config.yaml
num_hidden_layers: 13
hidden_size: 192
n_experts: 160
experts_per_token: 3
d_expert: 64
d_shared_expert: 64
hidden_act: "squared_relu"
moe_layers: [0, 1, 2, 3, 4, 5, 6, 7, 8, 9, 10, 11, 12]
router_score: "softmax"
normalize_top_k: true
routed_scale: 1.0
balance_loss: 0.0155
balance_bias: false
router_z_loss: 0.0001
shared_expert_gate: true
init_std_router: 0.0146
lr_router: 0.00106
vocab_size: 2048
norm: "rmsnorm"
norm_eps: 1e-05
tie_word_embeddings: "early"
optimizer: "muon_variant"
learning_rate: 0.00468
beta1: 0.95
batch_tokens: [32768, 65536, 98304]
max_seq_len: 512
train_tokens: 343000000
max_steps: 5908
dataset: "wikipedia_en"
Below are experts of layer 4 (counted from 0) of a mixture-of-experts language model. Rows are named router (the router's row for the expert), down (a neuron's output weights, with its number) and show model dimensions 0-191. Each number is 128 + 24 x the weight over its row's rms, rounded and kept within 0 to 255. Numbers have three digits each.
After each expert's rows: a language model's description of what the expert responds to. This comes from a sample of Wikipedia text that the model never trained on.

# expert 17
router:106111106120091134087128086115165153125136108153101113090133101200101141135090106130117109095094165126130103086104109094124134107144139155104157143097099096090145116114140140124115164159124113121160124133098116098106179129132113126118168144131118102157116097140142130109140153131139110130127101116118140084153111115126089155115141105166083158124149141154138123143124151178154116128079092089118127161155143087125159107125155139108111089137114096179104123123162141116151194116114127163134133128129135098142147115167161150151134120113166135140121163153138114150159090124141150096
down0:131142123082123123098100155147120144183138119119142133138138158117139094169136166145122122126128139066140139152083101122169117136140142115170142132153128152138117118129117100157107113105148088160129157178154097160161120094120136130156131137138100163149125118113139112154123094147078168132125141136129131114144180137141144111138122141110099142132119132145113131079145131129115137167138162094105108100149126127140156086165116172071088173148182150134104112148120140110124146123111125116117132143157103158102145093118100125143152136140116128155098076111180147064120163171126118125
down1:068156148155123126145108100141137144185068117096134161088108108143135139116115125127129139137127107137125127149139132084174133112110115119130150120099158132110120120114126105157129116096141117175097112112125148164149129105120094153141127133154117112097113106131111097115139087124122110142112139129097142160157141109116092143091089093101137118198134093072135141117083107101144078130173117107143131094126125151094114132104147136144115099166103142146104159111071113102146130129103125098135155123120186154128156154062125136135139152107090136101144136101106121118111143134110137084
down2:117133135182105125188120109128107103115080135136129127122138145127110125125152158081179141148144176153142144148112115117156134110141138123152108146107070140147127152146152132138104156121123124135090144158114123089150123085102132082140107117133141077170185112189109144115149159157125152120143125118105133151116128107088156143125092114140176154160136150140132110120124103106048138150118136166152100095107110131141145170120109141141111129137120132127137130123146164084182147115164133106077117163093117114125130131126145109118141123125119129121124145156131156122082145108151167090
down3:119150131112131103176129131118086076145122117091144141120072071189131136151143119097170137145135105155128129140157093111111209137081127170124161129145141156093121149141103131143119128112107075152115122146100174141105163125124113110121096140094121132089150136144151139123106118147133127119155128148066100149168106133148124111098143128138110150124156132148118185121175134133119098130133149151117104146130152136146109121123107083076131143131148150090118126149135075131131140121131137078105164126109134129166127086128145130120114114091130149106131125169121135092117120102142127154
down4:114157121120173115125105144137169114134137123149131165105158153162143145124122141110124092097098126098063139116148120128113174139168174133167119165100127091174088133105139116133123136164144124159147134120124160139124155120162164117159112117136131138149137141153144121112167110160139135092156094113150139146097135140128160161170149106117082118142121080135074131131080148085144082120099088120097131124108122124111127154108112168113126117111073087145141092128121074149119109156114145107116125166114142117135117144121105129131162100085137162128115128131122130094153139158130143074
down5:143125122105129122103167116127100135127149166131130148114152128142178098136086137121131152116136135120126168113148146114084141105112148126136143111098105095102125140106109116138150135124141140096096170087141098107151120174172123117201109117099133119162123119171133125112133159115154149103112114114184136123084084100126123118124135120124132107139147083146065124129082108161134115116149087157124087129115161088124137112096128137112141082089172105176171103153149125099165146156131151144159157111117113164112103134156090103125132131147124133151114182131091153154110125119131114121
down6:131120140168128087128069119140181141134140139126142124135149112151103156114108167126127162169089111129125122104100127173113123105103093128121150047085157170130114140181110102139080167157150127114124080120139137088093137102112122149068115127133124167104122142132156121131116122113117161182105148097109135129117124113138093122153154144113143100112102098104164122140141107136128106115133129160095140134114124142135163124085133134151132117127157137111119123150108105113108117139127213144117104113092142115146131112156135101141140146130127084111085132122123120088113156105086140099
What it handles: Word-initial two-letter pieces such as Bo, Mi, So, Jo, Sa starting longer words or names: bomb, Boccia, St Mirren, Toronto.

# expert 42
router:098106105115094140123140082108167134144143079146110116128117110165123108148107079116099131144111179149098116113100128086154097159173113152130169146107131084101168137110142107129128156133119112120175145137093135093165160147097118152118160171147097092127104096122117109113092146135150117165101160096083159109120115115137137138131148109147118145148089150152113161146131177157159142140115133105101143135162176102103151071175139116131112108155114130131094115120147148109101142109119124134124148127141140111140137098157167128137094138118130131159109150163100092152117104147131167124
down0:102151135122078153105112165143120131144116101157204109122162122139095120098110137106181140133059177119115143109123127152068155137132153128111091187136151126147132138123183142103075114098144148119142123140107124138158148122153109168113119145154125124128132135112102120098124124137135150107106128139119192130136113090105121175132162137132137138149144094096123127145099144144107108129114104123117125146135108126143101195123108109169120156084126133143108145120137099135143124121076133117103119148142147159136136112096098096101146137154111118143137093105111161109165123101091163109
down1:138136120122087127084156140139136113186162126116113125159097129120162090130148137099117149137145089121098120112109123146123083147104088139130119173103124087112149128115108148090109112110160116126124116085139153111199137146152148126112105147142134145090139132161129098159131123131149104136140202108100167132066068129133133098159102122118127134158120094138142089140117129141111112119160149149120137107116144146126122114168090105113092115173114161125122118062124128138128156127134087106083115136115106097111132136126083157134129114120122108093130160130122139080132139142149094166
down2:157095130106122118126088122121179112137161134128131112131115099115110089129132124155118142142119143153105133082104129117103151142109086123156133115092085134118140128122123196145089133111154137108139168122086135142122136150112122182107143161140181125120119134116129172125137143120119108111138128146134112106149119111172125107079098123139164139130106108147067134107158119135131130113136147138127123133110166098116106086140136154162101149122168119121135130117170132184123103124152162116125103077102130141126126110155162195096144147103118112157113095099146100156114093133121064068
down3:093143151131124148130124145106172159128079138141112149120153134120174194125129122119084147165094143123148105145122171124138165122135110162127140127158115137114136156135151095147146119155135123140105149130107133087160107091137150115177148184152126112136160105130117133116125127101129156142118142124142081119120114110125119142155128134114114118113101168170141115109152125146072151167111134139146109145095111137117124181157151110161155107159126149122155156108131163150173103102154133115120112117145125082123114168183125100110112120186129137170110075118080148155095128116168110111
down4:111179139160097092129130131135085080112081134090128132108107154146126154139166127154143125168141141108148132132133128155118121140123112105136167097173173125136108128132162122193141120148102110105073117132180128140108147123145142079105094086109084113115114123138110118168113085152117128166129116170113145153125137159111158128170129111142125114120124149128095125123112124126137150164087136141097125153126122142139133120158105155136137158155118124118114073082113133118131160145186155113157150139117137143092130153149129114094166119112140179118123102188155095125147138154118098143
down5:131092125098100118146142107075126117147168100146146138147121112134099134115188124164102129128111124141123114198129128120125093150126154144108163119124135140109132138135151100105126125122130087107132144126143144110119142155126106144126137165147106169094159128128120113152135095106136099106110121162097155140132094152151102128106129133097140126146158096108125141125112102145127107115161107125140152133172093119154140156174150109097127146098098145123186148130135147094118137146152147104149154107181075168124130154170121158165075069120144100119150146122197148177132134149089105128
down6:115116072094157123123106154083144129150098131140127126153116140131100145156113116125135095115136116120101148156146150119083125096112141156156107136134176141157093121128112178105113140137140091114144151129113153138129146142117073061164093115155113068146103131092175157151099087128081105143127095140110132119105110123137130097170147110123105113111106140110147157134161134092135079094104143122096178162130152152150102164149141160154152121137113120138117114151122086169126167131112110124151086132113132132125123082109107143084112122148089128136127120098154147133125161119132139096
What it handles: Verb and noun stems before suffixes like -ed, -ing, -ation, such as exam-ined, live-d, work, comp-, di-, married.

# expert 47
router:125082102122120123104136085110185128144159107149121079090155081149081155124081099144118106121091150169094123087119105122126129165124140157119146142090113098110134191143175105086122158160119082126147149127116117116158130134107124148106176153136141106131130115154129101100129153119123117137135106087123153115134129103097099154147171110126102139119124132138122143120143172136154116113123121126096155149163137108132145087133165125097148113126116104147116102144147165109119147117092113145123089109147180094132154097169147134165091124110155106137093157159119117131138094115115112097
down0:099121164142091126141155163086119105157127138116129147120124153117147146108109137167126114108149136114127120136086126119114136150105141116095121145120145117121110137109086146153157115106106107134110161119093143118154100101176141134094113117146142122104093123098134144130166141111115122139130143098146142165118153100139098072131119133140108096104106141100086136081178116120062145118166145095126153151124128108085092094123162131160139108146175097120160146132132130165167104082147101170155110138133097151122171145169108146142142117154106135125135088128133169142145132116101068186
down1:135156154187151168146129148131106138127110156100095132132136128130156151107156132103116129144069090114136202119086142160104089072135186151141171147125099113124082134109155105163109112125111119140091141132114131136120125139166147124150158111132137139121145117093150113148144150148117155122146113127099112100139077138124132106135167143123125145133136149116153123127192138169116099125139129139173106144129139132126138145140149150119105140130170095118129052152129149133151078154165099113091130073142119149109087111122136110115166133146118107111135121095106127155138133109118088122
down2:130132120149118122132132132116137153078157114156128062146117144119120137106148154185130146112116090141116132109134089086146121153052143111127086117125125098103121151134137110102183094176117152100152128182158123116137094102125145093144109141135112121111126115096131134165123137091105089137130106112108149105155147156120167140097137112154123133136103156124108101133152125145113104109158177155135124101116162136194136128162067109158113128141134162167183120164153144152133155140120121167102146119101136147135149140154114121127163136167152136122140101096119153148128158118132106124
down3:118113135122141116131126104174122114082109134093128143112109117154143098111126172095128095167123085108102135143145123145143158125155151133148111096134135147159124127132131077112132117125115119123140111146133140123111141124115130123120150111143130115128135129073135151144112094128115202113089093135162117092121114150095150119085125097115157111125114121091106167090130112127176112108153102122119099140134159144074088164128134154101125131117160170091157114122153114074157109114091126159116154131134131139151136121105096151088145162109107150143177128052158134156162174151148097102
down4:092128098131078090165126107106156122147093130087151115125183135157091088147143158082088115130124125126125106106130151099120160143153116144099096122162125125134084165161128125119112106131150114101116134178146122111141140145115149119159080075149096117130150130147124112109143148120111132124118114102093111154165104129153144133131126154117115134144181145082128112148124121126122112170176113180143114112169119128169118115094144124111104114099118120119087093136120139081113098111087099142111142186126134134146115092149104094136159141116162146124149139122142090078113128173138127116
down5:093145135110124147136109079158158149091157149082091151095103127149100123095124122130095169164141125068123111138148132150135136092110163086148098146144101125113102112147114128140109113151129154135148142171124111157131106131137211117145148161076152130115078080077152142116093124120128110105108129078113134172103137122122115154118119107145150112124121146149163139108124140148137150127123116173119188104124081104145088102132121116105126134137119135069132132122110133137106105139120123122168155124134135119116155154101140125135103169116125161120105122110078148102133088145116146128
down6:142169130071122157142118130103120129169150134120088129141123131175129155134102134132167106118126163122148117147122145092101132085157126154088142124107111120132110173158143109172125122135128144109145177128119077131095147135131121110135153158115117100116147127122143113097104132168105175086133176139139176163112049178146166116159144154149162151095155067093071163143132150120092114111133142115138135088180122128117158113099139120144104142132118084155128127145102107176138119111114119140122115120139134125117116125133136129106141130111139157158139112138130096159132127160120129155
What it handles: Capitalized words in institution and place names: National, City, County, State, University, Street, District, as in Fort Stanwix National Monument.

# expert 56
router:086098097127093144114149097099166142115154100162102102102154100156093171149093109140103116113115139157085129098122115104139115141144132161114151145113111085103160129088160123088142152146095109107160132134094090128164144121111121158088148156170122105152102113157159104094125169140137095141129123099093176109138094112097137153143152095121090126155098145148108162133117155154159107132098130110099143138153153098092134099137156115112123111163101118137115099124142158107136162125100150160130141110157152099134142116162156158157111108102156130139101148158138113154144091140119129094
down1:104109156150108129097116114120167124144122095199128110108124109152156118106099168121115109119131154148093117160144131119116148107118104109162127142093159107149115143163097101109117135120157140142098083116129141130152059188099139131092143106095149082119106159110115099167118137102116134163109147126140104153130147071114147132137104097130098128164121113120117125103120133123115090153158140152160120126113136155171105136143172072140139123158091132127151104131155104154139095146141105122137112128122134134189114121146142097132162154127149074096097142137128152125104168118113086154
down2:140139143161112140118127143105129096184121129137147101153158123147120107126093186102134212104143136122118147146124134101132143090080095133144125082113155112125139154143057120113089145141109114134109171136108166140164107123113092113144127098131131122153174153133109155134138124116140127105164114167160127181125147125119119168136107111116147142136162125126146123120127098102112096096176114128123148131101159139069139114138146098136142118143121101148109121098158107149132121139163129120183131133109094149159135142156141118164134108153099139153138149094168126144118132182097105167
down3:111185086123115149103122113130137134133151152114148098081140156168145109134152123160120130118167124136139181114128089098126142148127169197125102158160113112109118113123139132134118178110148125168153124153130146182134095107141155138137127117110101135096116129173110073122155129088109100121111106096156117151088114107120101118126141107133095104162155119131122117102100109148084148132119158165105107160117118139107145121156151105128137084126143142131133134090156142139138150168116120093128141165084114137164091164103141096134115111155110131110088141106116128162128098119196121147
down4:139112102139145133122136120127178123100115083137138147139091148138104106128150124155123112114133155106153078115145178144132103143147175102164103169132141135096108130143105115120154125135129116150132110147135117149124170122100154122123177126121165117135165136104122112075106130144149155160066132075171122125118104145113092121163160163120160097127112132102144133116161125122112120149113151134168140124089143145131148123102104129073124174147070131153085123171083162112156089088133157118138110130170140110144151122089112102123134117142081112176138123134149141117144089120109136146
down5:099119105105134106122153125118119177105164082109164166114113127123110133118144151152132102108117142118131150110134140134116100142118112154121136150120156095155110157137142117166138172088125089165116151168124100123165143132084111157127131152128098155104166117126086132072166091149130112148130130138125163131111153109128121124129109120128093134133071118143121150098132128154129125116128143122131109110090173148088163142101133125135109105157089178171188148163138120116133155116090173116091143123179097099097167099162156129138094132164110161110159139123117096123132154154139109157
down6:125165127103108133103162161127160136135096143075130184146120147121160100135121133158113111154167133132110134144150120097127144136123126097126137142191076115092122148163131101158118119141143126099086131115122148086095140069127093134121165114084108109102141125136143136113104122136155112105098132105146158154113106103132111135126114187098123113093144103143107188124161113146101109127122132125123121139146162161117150143151086086087155098108128171132170125162099132163086144126149153124116153084113151102138136142148150100102142168090153105142137139135148104122144129146135102090
down7:147105108152126172087114112115128122067152140154131168125121163106128117150139134128106130119113144092079104117097099128123109119144123127081157120144120120162161115108142089141135146116145109133118158144096110098141130160121098133181119097146127139082129123132118148138150179134166133150107151097180118124135168085092137155125108151160158120111098068125158123102121143117142094148158101143113135138124107128136152115078144125120128143122142130146141134102127111090149160153117073129131150102100189096143182149126140120091103165105104142117117087153068141158127114126136104113
What it handles: Apostrophes before possessive s, and well in as well as, plus such and New, as in Kent's victory.

# expert 6
router:108082087125109131092148068092176119144150110137125084092135124160115139116101084126098117136113173139089099122101134121145127116126122132123158148113103097088166168136160116103112139150095106109131184127104129141136162122119086134099156159126126116151114119138143117123130159145132119117123125090103137100145132119091128146127150112127095130112133144163145149153141153162160106126120113103124162162184156122101137089148180134129146106151126118145099095141169169113095143114084138153114110084169147104131169116142138115143083095116147113145099146150144119141128064125120124099
down0:123130083145124125128138142103149121106135153136140110125119119109136127142155113157150122145127117153143142166143093165115107100117128107121104144120107181158163121150080150147173179110109121099111158140143119137139149149143153108121085117141112143120122119147175111163087109133104055107098161126088088102138118116127140150140120169114120164125161123064130115189117142140121170129123138100158133122126136142114154126131122116140130093170113160149133126132111091126120148092144113189122112131077100148170127134124097155142169134084138153110094120110114152078110146143160085108
down1:131149115135097112125105147106133152127138123146096131109125169077105115125104105129081100095129158161124134122096094103149168121146145117143127162089129221134140166140139117153122129104140104112135167161134133183132141189130142158145177121128139125161155136100161156116129129132113100122096129096085123182131113059122106098113107098106156106154113147163142136127162129137129099114134111123130134098167157148127150116152146107121170148147120130148155148140149136169102138133096136126166104129107121106151155188128120136135106108119156164143106128120127147109119163112104094133
down2:157152139142127119163119116124175135142098143164112134139156100114115147093109110096120138179122149120121123123098101127138151139148108149089131077106127146141126166122108175119127134159147112112133120093152159163139111139135141119137116150148134128085105129156104144134124135150190155107124108110120167141146128094109133138123129142110152101118118120161159164173153170126105138136140091130080120137083093122145144118101082120117133179097094159150075143123132107115130118085149136177180101156080157128162111127102105142127129153110115118179098088118123111131079151160141138159
down3:146089124164138136125110102113111130124149144114126155142127092141116188122112148139153150131144097114142134094133121123096104119165140137114135143157101151123119105168144118122099107164123181088146130077151129101105078139100099163109090137100163135154165142124133135128120138162123161138142079176171102150148119120140139146173158096137162124152134134161113141161088083149109097115137126120155124120114125118043086118151111132153136145098090134123128167142117123131142081103143162102116132075103107136153137092162128169165107156124106132099117130129131122131133127131108167133
down4:139117141154139111104128112144126105158086145129113116106119095108137127101146108118143175126149149108185114126116159124111156118085100126185141157122136138117109097130084150140119121117127108100113134149132101126137109148120135119118114108132150193116120132186115119166082143175095172135118118123104140101132104152132172126149129155141116156126102118135138125142112115116149108134100122109156133130125140145095103137115144131163139143118125100163160127174107145158149182127139124137134141147165132178121117157130162090101126131135146038179139200145143137143090104154127094091
down5:134150136127170144141095128128160146121116077115115135136099128137131112168121108087109101101115141099141139149158153116144161103133098135137136122118061132151161138124111140113143093122123129134169110125115161144136172140116133143136148158123140092117111124091122160111123121103170107133102123154108169074179127122098109125133131155076131123148076130119134124142150119114160185098118123122163177124136110164184110106140092144123088153120129156087114164137119149108115109080121135120136095111138168114129091117134129062154094161099085131139113133088126158122155117104114100103
down6:115176125095149103121165141142154132085136106114146106128120176148143103124151132105162092126137110142135118152143142164112133170107101144140070121144132105094138187139113140125107096131175084107119151134135133086127193138069106126141089144122120109110121163161113126112178147063143100113119091164117170135096106143122106140122101109149119117125133133139144114148124103168158148117141139149148146150204137148113111126124146140118139112116150164084167137121132122119115145131126143104141157085147097125114104124123142138125110096154136142100114117097102120112146104177113163098
What it handles: Year numbers starting table rows or date ranges (2016, 2009–) and row labels like Total, Best, Personal in stats tables.

# expert 2
router:090100085150077122102160110084133165114189102141106101083140102159124152125094117129090136118106151152094120129090112097141122130125115168122147147114127103115157138129155125118109137169113110112163152104112145110123136141115111148131152123145127105141120077142142109115136190121154105119131134092086167090136091119137124149117137084143100122151142138145129156116128147155151139112114094101097111104149166109087141106164129127089144099122134119159067106105156144131115149107105123150116138089136172097165141143117161143168116119140189120118090133141112128158136086130111143116
down0:158092128139126142107115152153108113149092130154126161147139130135153151135087119095160117142100114112075159098155110119099124109104113163101129144138154150110114150108125151096117125099169118151085118132101126141156091112139128156094175098102106131139132159105125126137105141154189129123110102135113138121116172103133132139144140132142158129081164107145149094106122106102127101113113122156112150132094156149130170124133152085129117077094141097121148118117141139099145147131194073158149126091097112088159140128119133149160138141157101142165165101177101104164170141148143147141
down1:075162160106111063157119105120091136156095141140163121169148134113141152143141158091113135088160117114146133115122156118114121095123137172130107120156112113132114185135168125147084070175121138093138134113192157122097146137113129122157116109156127136157123111111134112096099144103146127107150147117143114097120134099154135128097120102122081127117156147127146081169126101121112112119140106143142111140118138147114142121176117124136130103123106138142111134069160110137100126155157151115166150107126128085134148154146122088130085112137164133111167124099169145111093113161163135158
down2:146131119126147116116129112116151090102111155143167148139141164123129148082092096087156122112085130141121210153135122128123122139180118099115085112146159141185127097150115107136124118121143115080141170131162108149114104122110146138116147160139089146147114124074066156155142126150166150122151135149135116131121138139134161143173163158096137133145145132094094179114169155178099165111109142117145079139109131121135103130110163086145095126163129121137175122094130143146154144114146135132136116123107149140118143140140121148136130149140090122153097144165101106129118144112132144160
down3:149161129153091106104152129182125115121160159114162117117105095126139132153114164120144093118163123143152131110162168134155146135109123111150116107113147119130104127170128131175102149107105107151171126159149099122129109111120137096139134128132159117112129141125112148107121128156166149136140139107142143150140107110126166094141112097104188095154087116163120110100147149117113104159135122138203084169115106130128105100189127114117171150115126142137113131171135111093133076146120103131178096112145140177122159131101131132114167186127143163135148138131102102115134175123155143136
down4:155111140123104109143134132130083148142128130130135055131105146078153146115109101148099090143153112106153113118095140133166190078149145143129147154118134139170200105135110171129126130109107128097105142122120106128114133093090154119092107154101099098096159152142119095118109152147093159130093128149174094115123126137100099093151140134115103132102102130108108142115171123130176111104118149132148126087107110144125144078075112127119093134087107101140131113114120106088147145131147116109095143141090126095107134165150143147127097117081118124126138125110109134122091144158142127114
down5:113185111149130113097138120116107123110180150142156134120144134154088128127138117155101114144155180149149104113107175159113161122141176128151125143101105168129149156105144128140132142117120105137084115118153157107136137157103120123122102118092124134160118096135161159133122124137100093126138123105100138156160107097133115151099093153162132171131153150109119103115086139169137133071120107130151161137112182117122168110160151113141140136109158122122094106149181100135166202109137135144105131128128091137124104093130166163135155145106119124186150131164092131125159113107125123146
down6:150142125169092145147130166184135109135122139128134117165107117118091096108078123102108132127129159102187146128114136166163124142127148152113071092172072161136131153093145093097111158157157145101146140116124152129126132148133101111147140114102145166106114137137112156142130148092118142140109135116170112153159110170127134120155181143159118105099160130104149136127110144087123118081137127149121109115127127158095089145139118108154138134142120099110153113168079111085122119167149099129111127103129103126116114116142135142124127135136130148126164136111192136108098130207127124101
What it handles: Word pieces inside a word after its opening syllable, often consonants, as in De-c-ember, Se-pt-ember, ex-p, con-g-ressional, c-en-sus.

# expert 63
router:104111089100100142090135101115161147134128099174092099105129092163105140127093117112127119135090136169127111097108150099133135130130120146096140153134118091079157152115165134125134160176118092138148145128119109146145143122119102133088144154161119114180122084135127083099141178132102118145126141085094166116155104129119115145130158105116111124163134145144119132115131162154178098152075121098128142120134140104119157111139133096126115100138104084152109093092141136110139160104091114140133118121158140129117141107154164149166115127091153117177107154175124106162117107157108174118
down0:132149117131149119084092100097178158126142113143092129125139103075146106190188099095097135122122128098149107135136127149118107131113116128146128102118168139121122111141165099148076167112123132072159129127109143138104127145137149104187132144138131161104131115126141131099144113099171137149115132125103127153111107116130130128164143122124146110102116140110139106085164127107155174138128116143069117142178092154172091115096111097120141177109102140113149109110127118149133132123056123108130111144145113096125105131120094095126138140154142141134164123100084126130142072116129104123
down1:104154117127182121159128142069098181151142151128176171103101145124137133118130139109121128090110063140102101135117109148131074112129188118160163154131136089146102118125127112121125158128138100100151110119132126129140111158163133176116125114127145094132117120161135139154144115136134142085124194132121132189125119132128143141129103147139106127138131121086151098164105116158162175183137123110090134102135094142159140121114134132133092109138161176136141179107103129115140097139151125170109134165119152146132137104103106118129124140152123106143110160135161092090121141136145126160
down2:132135115121089124119113134130105131125127101119116118099123118145145098169156137164160100139132124145060150147116120114079111140124134154081090142118133159136144107126139122140107140122091136158058154138148118111102154107146099117129142109097147161115125129166133126141140112121124113083144140124140085133120093141103144149136178112085094084156151117153152094127147121186137150135146069151131131124115138114142082102087130114148127121120142142065136135170119096124153156145109102114146109125133167140134114127168192112137088138142118134145158107121109062132090131161141091118
down3:110118103120127134118106118131083160125111111115131126143140139138108121133104124137102099137163092150148124096131161123139126109120110168115080129146149156126110114134145136143143085167153090132126113138143145123111183118120119168094180137123128133167121148120108138146119152071100112154112096181115091114113142139122114097108168130155120117122120123187139124156138158127152116100120172156135145143171153106087124140122128123146155115174165126082116117128162157074135058065141110110093138139167114111133082134086142151093114151096113125110111128092089151122150115112115132150
down4:138088092139159059165133124122138152113105102142151148100118157116102114092144172134080151154180137110120109133152137131125136124147121133128085154109133152136130079149126160118103158133130142117134127137117104144083139166129127172144123125118099122127129136165105088188146153146157139129150099138102198150143148140113119120115099147100161118118100170148133090122121094114125136124147122158119070131117148170111148153107098102161111142141128135145166104173156143110154151142139160108100138141146160118159118117153116099095174197114152118119154132123129138101102118108122128139
down5:112128132096077151076157159140122129120152082128070090109151081133126137162135155111094190139090114154164124108148150115089135119154117114117150130140133171142121067141100143121105101163111122133160117117090129107152121138119098138116112117136148107142101105104126148126111124125123126110157096116098107120102113113104128153105118127109166111141127141109151104103160121163137135133120161109151085114180128122130115142111118151098128162099086124109098098116116134133156187107100091130137140163088155141147105159103114103140111117112157109139115155118098120071093137097114137183
down6:151148115160128157155126128157136124152159142115110113162090090128140141132091166117127081103155160138161174130129119127112120117135129144145162122206131141135139115106161136124102160107141182144124123129144134122091113102143161108120138121115100124129160104106103107141127109133171124109130130093148115143126169091139114122099139091139109108139120190109133128137126117114101099147150166128045126132097102136127117074104092127121132078135127076181126114126113090146131146118125097085136149131116118134095098168153140135145147134121110160187114083146148136131140092136107147142
What it handles: Ordinal endings th, nd, rd after numbers and words second, third, plus th pieces inside words like bir-th, fur-th-er.

# expert 36
router:106111117132074135096146114093160149100180109161115110092149095154120148107102114103097135133100146155092114089113112113158143153151127137112163147091099103112170136097155162100119145154117117140144127119091108128139144129099130144129117161128077078142095100144119108108136168113107104103106093109113148102129114113104114165138158078131101136165114129161136170131117169170143128149127110112111126147157166091126169097163153120111128126149126125139085127132138140128128164091118129161115137068127165139121154110148169153148102114120171144140114157165118128146108092114112132097
down1:191120139161134142141146167131147138114142167159105108141155135101102142158124081125145130085162116137142121144095145099136122118173125147144084110132114100158078154152121135128134159100137123112130101129133116155137171162125124122138119125128147120116170155147132118121112145065120125105132141121127146154147134106168139188091120091139078137141143102099143106132145103148099131120131080149130148149152117137123140129133135121163119145158108158123128128103105118149115156114143103140092101102099174164153138163138167143146136138142043112118102094143160149183120134078158128162
down2:174152163116124128116124171157128145092117169130112121129140140137077094171140122154134144119091135162163100139096130116151094073145135155108109147129139167109108141112170121115116153151117100166135117157137136081120090127114112117082141147164150094111133124178165155181105150152082125102129150132106167092158115135136105102128154131146146134135131115136125145139074090124117174127156098089149112117102104123136113136094115107155115103115168177076134118105157089145149125121138126131088114127106122119147115138132113157104145138136126156087115085160147101132146116115127163120
down3:089102133135096150148123146115096163168135102113124167142132145096118133137131168129108123110096155147122163112089146149139101123125114133156098146114122118127145108152144135143123111098130126113072161086124103059117139142129145125119050112173138093114148148077112107125118151167102132088129131152125099138119154155112182117102122153143096165111131149152152130139084106167130149142112183162153080118119157131145112144129128119120105139110128141132105162119149100111132146128139125174139154203165166081138151124091107112133117124106130117172132109125123124105107121133146134142
down4:143115137145148143141072105133118143124129125102170098117107124128127108163144101110123151102188097147138161162176115125133160079110114116102123135182163127156161146120140159111168088133161133123106132168150107148089187118129109114116126125124099134132131114110140125157110111124124159127105134119138140114103118127116162129150173161140131123080117106091089123131138129084117148176153080148154153135126118107121134109137095132153164139119089097132134183146102156131127127138114100150173097139138144141141106097152090117153187137140094125062130143105130143125162152162133111128
down5:110158134138120123146186146128101133151161172129136125090099088146106147108081151112108123091151164154126125077118112162128117129126145096152114092113136142122116142100136167128108119107111105113141103134096135149103105152156101100184118118120094085101113101115160173138114140101106097158138110121150154139186143132170118149145116140135121149140124110147061113165129119116157111085108129148099164107129122101109146160086086138077126172103116127143151104132121117155154167133152150145119103140102149106119137135144162094114149169118128097095109159110088113124138109108127145149
down6:142118132096134111124168116125166152134136148114118136077119106119131150133092117108123128132166142110144113104123122147112133128144149144150144153164125114092153121113121155141125119129131099108159156151117075099137130129143138126133179107151107117122135113092151173102102162155127107173131164111130147102157115149161137080119120135132122166115140133103136129133153120129152194099097151111122166173107112111139121131121106144141127122095121110095118105097142136143111184144114157114149109136084134154134109189111155071152136154166114118121163068118069167068095084108107120133
down7:134195100093128085139132104122115148175115143125126160134123122157164129131166141153094118100143153122101098154124125151119141120119139123154100091090084114159139148136125123157141152129121150136163140141126129136110079143149131127096161134136127110110106081113131154109128131147158165137097102149094144103116106134162074091124089141127124150124143076102147120140110101183129161124200122111129175128132137131131120121149113146149126173131075108121090139107098132093110135154136153115139163140137109137144147144146137134073083053130101163111121159126105140126109109114120127135
What it handles: Word-initial prefixes and following pieces such as ex-, con-, -tra-, Col-, as in contracted, extended, Colorado, platinum.